Experts of a small language model.
Size: 12 layers, width 192, vocabulary 21637, 47.3M parameters.
Below are experts of layer 4 (counted from 0) of a mixture-of-experts language model. Rows are named router (the router's row for the expert), down (a neuron's output weights, with its number) and show model dimensions 0-191. Each number is 500 + 25 x the weight over its row's rms, rounded and kept within 0 to 999. Numbers have three digits each.
Before each expert's rows: "comes before" lists some tokens at least twice as common just after its tokens as in all text. This comes from a sample of Wikipedia text that the model never trained on. Tokens count by the router's weight.

# expert 0
comes before: "0", "9", "1", "8", "2", "5"
router:487527495496489524506508539516531482546516507516525501495507516500509506505554479452482441489465499549498474491468507485547528450516525480494522527493504464512504522511468530520506483492512531504500503531474506511483502547510561485480500451560490512509481507515443523499474485509473498483502466491471523522482494519504517481558509519424491506515507494499505527528492475466541531508537491487522496513503472502493489481524473529447472492528486505504468490474469513524524479512476458524450499462447482536525518513529499487508467488510506525479491473506479470498455503460482463461
down11:482490515457533479488493501485474440533519488447540490489494555475491504510445510486529533562491509507508489497504532475496528488522462506481484540498520513483451529532520485531506513522505505509505527481528503493513495484491474511538494488503522510504527507473493542459533531534540484524455453499485509491528479510488531548506506467490537422520495497530519471535474495500483480492482465474487522471485458507468512569516509496509459525487474501548493495479507477520491523528483524512490501487520446494485506516486525481487465512503475520491507507489525534490488449472527515541
down12:522518503501504488548448512484482514512501497537524473535510476497466487510512476499497499505470467487512516477528510497463501521515506546498511516501457516580493487558497514543497512552496518493475504464496469494462484508488503534467490516490465538514518436542482516488518489482514516516494480504514479482504494499530497472492483510503496523509476505494477514511485491517537488474466491523469510491481484447488469491453531520553482515440520526504496481492568491486491523510514486544519522492455548461555468532463513500507522520505528506514514485476510538467515502498437453516
down13:471508474489554467502488493453489500511475463499460492499475512516538449487467470519560478538466521482511471494509493492538489499514524530532518498536488536475490496543477545481447503522500506478517498508481452517537498472505484510554532493462513516522510530453514517492494522475558538523497479518505480500478481479508500530485510499441479503459485524472524438471496517503484505471497504497526523498496498462515491529489523470531501511478446480483529531458526476504499491517466490530477464467536498490506472499449519483489478522465512496501507533545543501520498485492522501510
down14:506531455504534499451521465516482501485500503498508494501503508538503491514528530500501483455529506509509491493523521451497510475460477465559440499513527499565498505519491460537505509491547507472460492462521519447518476543499482520532532496527496522504466476507484489533493476525479470482479462482487512505518459523514495487502498522526516500510515502531533528514474493509514545498526473475473472464512471473543475501521521505520525489475481502482512446524504530441455505481480512522514500484497504500518459462485503539473514513444511499534483560519535449487512483480492524497
down15:561496510512556526517475501540491494528509522491490480510501552520409536521473534490507541530471496482492484512484517549467492483487505518499530502504486513524497512495462511518458494485542510488499493472434498484499503499455513485491488504457491482468461533488532517497500479527497462541499509530530530493464514514490498477522526512531461480491474518493487517506480457536495493521505497488441520527503475507512491482491509478522491503450495487490522499484542549477525513491535520529476528478532491514545533508510541536488549482432515492489526498473493491492461482505483477485
down16:505469500481513486533517496476524502491517494507513513504481479513494449506508553504513467473503542509497512545472501526503514535482561490526478523486487516460494517505466519489521488544461534521503468523467460482482510501520463516477479512511517467448489482491531537477519441514495537494530510470550509512475484472489474521522558452481498487497490511454534503495501509496550484490511515478512488511518487471535481472557450465476512516480512461477488492477506499511514493571526488489452506530461535494539485496468467472537512513501509488535485498504502480482490506550477483533
down17:478469559496502460502513523488513506525497511534487501480563498451504500496504519499518499496527506485499484493458462524502482507508520506488529506533472493498473504490493476489436503458504512517511456501471471510474467490503497464513560488512472457503518498484502468460475510499521479485522515495559438511482480515547516512496520512514497476436563505469510502552507508515467463495474481546492523476462490513485522504513481523484504505498512516532541509480476493545532519537545489541502528454520475479469507494489531513506513483514483502534571522490495501516526543500530520507
down18:497462525501464483491487487514513501453507508508501494510523509513507497552513489461488479545508535485532548479520512494479487516539499496531504492511497535482493498496492534524508454517507515489500485517484470541529481515535454525499488474473522435503503501511491536488484504491494490484504494513472492502515553487469514516508548478530479500491509498447497498475500538520589476511545525473539555523499496490508506489536439499512499492539536493457466532470496465543465518477484480476440509517456518503504495517456489481541522505489508516496481482478496549462504484515547512507
down19:523516494500477518478497468511485480522459485489460521488463499478518497507531518512485510479498521488566453489511480480521482461471468465477494484460452523535458478470496476529462500483445528553475486435546500480497557482517517486492470480524512512504496468547528493517486511500517487456481510489525509496483486496555505486509499484531485524534498507516470486548499501524510530480500524491463551496532480520492481457487546516480571539490478529525495507481510521489488494522476478510548526493446492524490519484506543491500538494481512528501529506496486491519483487513487497467
down20:493458535459522484507477473486530525503538520469509520517527489521438486478507500528494497513477490479499509503533499548504502523490504499535497496486492517482484511519490492483492541505524471514489512502504495512512496504499459542531489536515535456489511486502530511486544506518532493436467475500520507504466536485438471499477477441464466479460527565484478501476509547535497514479543514501514505490529523486503519486505436493522522500500505497525483474460473524515544504506471492510484480500509514511484505496436492462553522510487481529493506464524540440484529471489528504546
down21:540507489477549474461497479448503459505498509500464493458485537534523455482486509498489495490519508504512459530478491457492530546501552499443482526466505510493559477525463511470533499497479546544481512461497507511482514491512524505545472504503543484496480519546518489475483487495448522566436533509520490474493504497489501468492538478544505489505487508505525558490475491474533490515519516515513519542448521484482493485492521537519523520505496523479504527527491488506507477501478512470522498509484474519502495518509471530459492503498499534539481456529498501527510508496509546512
down22:522484462511489495493518501518469480475485496480490546498526503489538519509517494492444498517503493478504555508506500544507484482479531502498489509504521522487499456529486515512490516488501497518532472551471493527501510514462520482505536468502487521517468532498546532500554544496522506537536503478487509479523512494496463518448507486514491502506548514508500497523511520514508514477494505529524526458516477514510514509546465526516447515501514482559507493512497493535459470485492480478444505510519437534435489442498471441536500473465485486497462521524468468490533494474534502547
down23:483473524532491478521480538471489508514502568513541503494527494471512484505463514477508474495480483460475484483534488457516470479522441525527515484485484508537522509466471539479487468505511498502540468499540479482510504505476493462489515451512520477511477503540518506495504482546492521480489526525516482477547515531468533497520519493483499514519473449520485495514543482548466489450475506506524471450500508526490501498520516477503552528521511512502511541513518519502489505502534484481485504467519519458460551472469493540519491529530508439511537481453514491465516468524516491475
down24:454522554524475522473481524509483488496519515535543466476561505480467520489517508526534497546478481465493485493478508538538520490460494527495464491512496503508507485476499490458424500474465496536484483498467456509470557487472441504485492498501477476466513509487512468472516488445510523470498516533522467489498499486488463512495493482513520518482468538467469483499497476532526508468476475520514512481512478509525496528514475539501458508477484469517534521499541452540533485527501547518501507509542493520474525482491530525517501474478498498546518492524514534474490498530488495520
down25:493483478524493457487530500504503506507479466521560484527546497483453506468435475497477503493489486481452458512490510512508532471480499454496518476469487530485499486499478495497480462518459471486505490527434504494494476529489523484491520532451528522505511503478486530520491535504521458483511478538496524505484456565500506503484508525509506486461579548509474467519520493497499521514470488534511525516468549528495494494477528500469501531484474496500483538484506493477498462509523505508506499519475490526517487460525493479495543525496530488488467467543514488503470487492529572505
down26:500497488525494506453523548519509510506511492477506485506506479464522473508468495489509497491484479502439468533504479487451459488478446487530492474543462515539548495485467492490472482522513466462500533482530513518460484504526518498509508495510509501500495468460496472521474482480511492489494502512537491525508488538515501503498498532507513533480464534457511467457494524511478510437475461486504497511513536502512477507537544460494522500485519490498551529573490514548493492496455492531570543496499485468493475501481516549484515486470439508517541498514468497510486531503509516504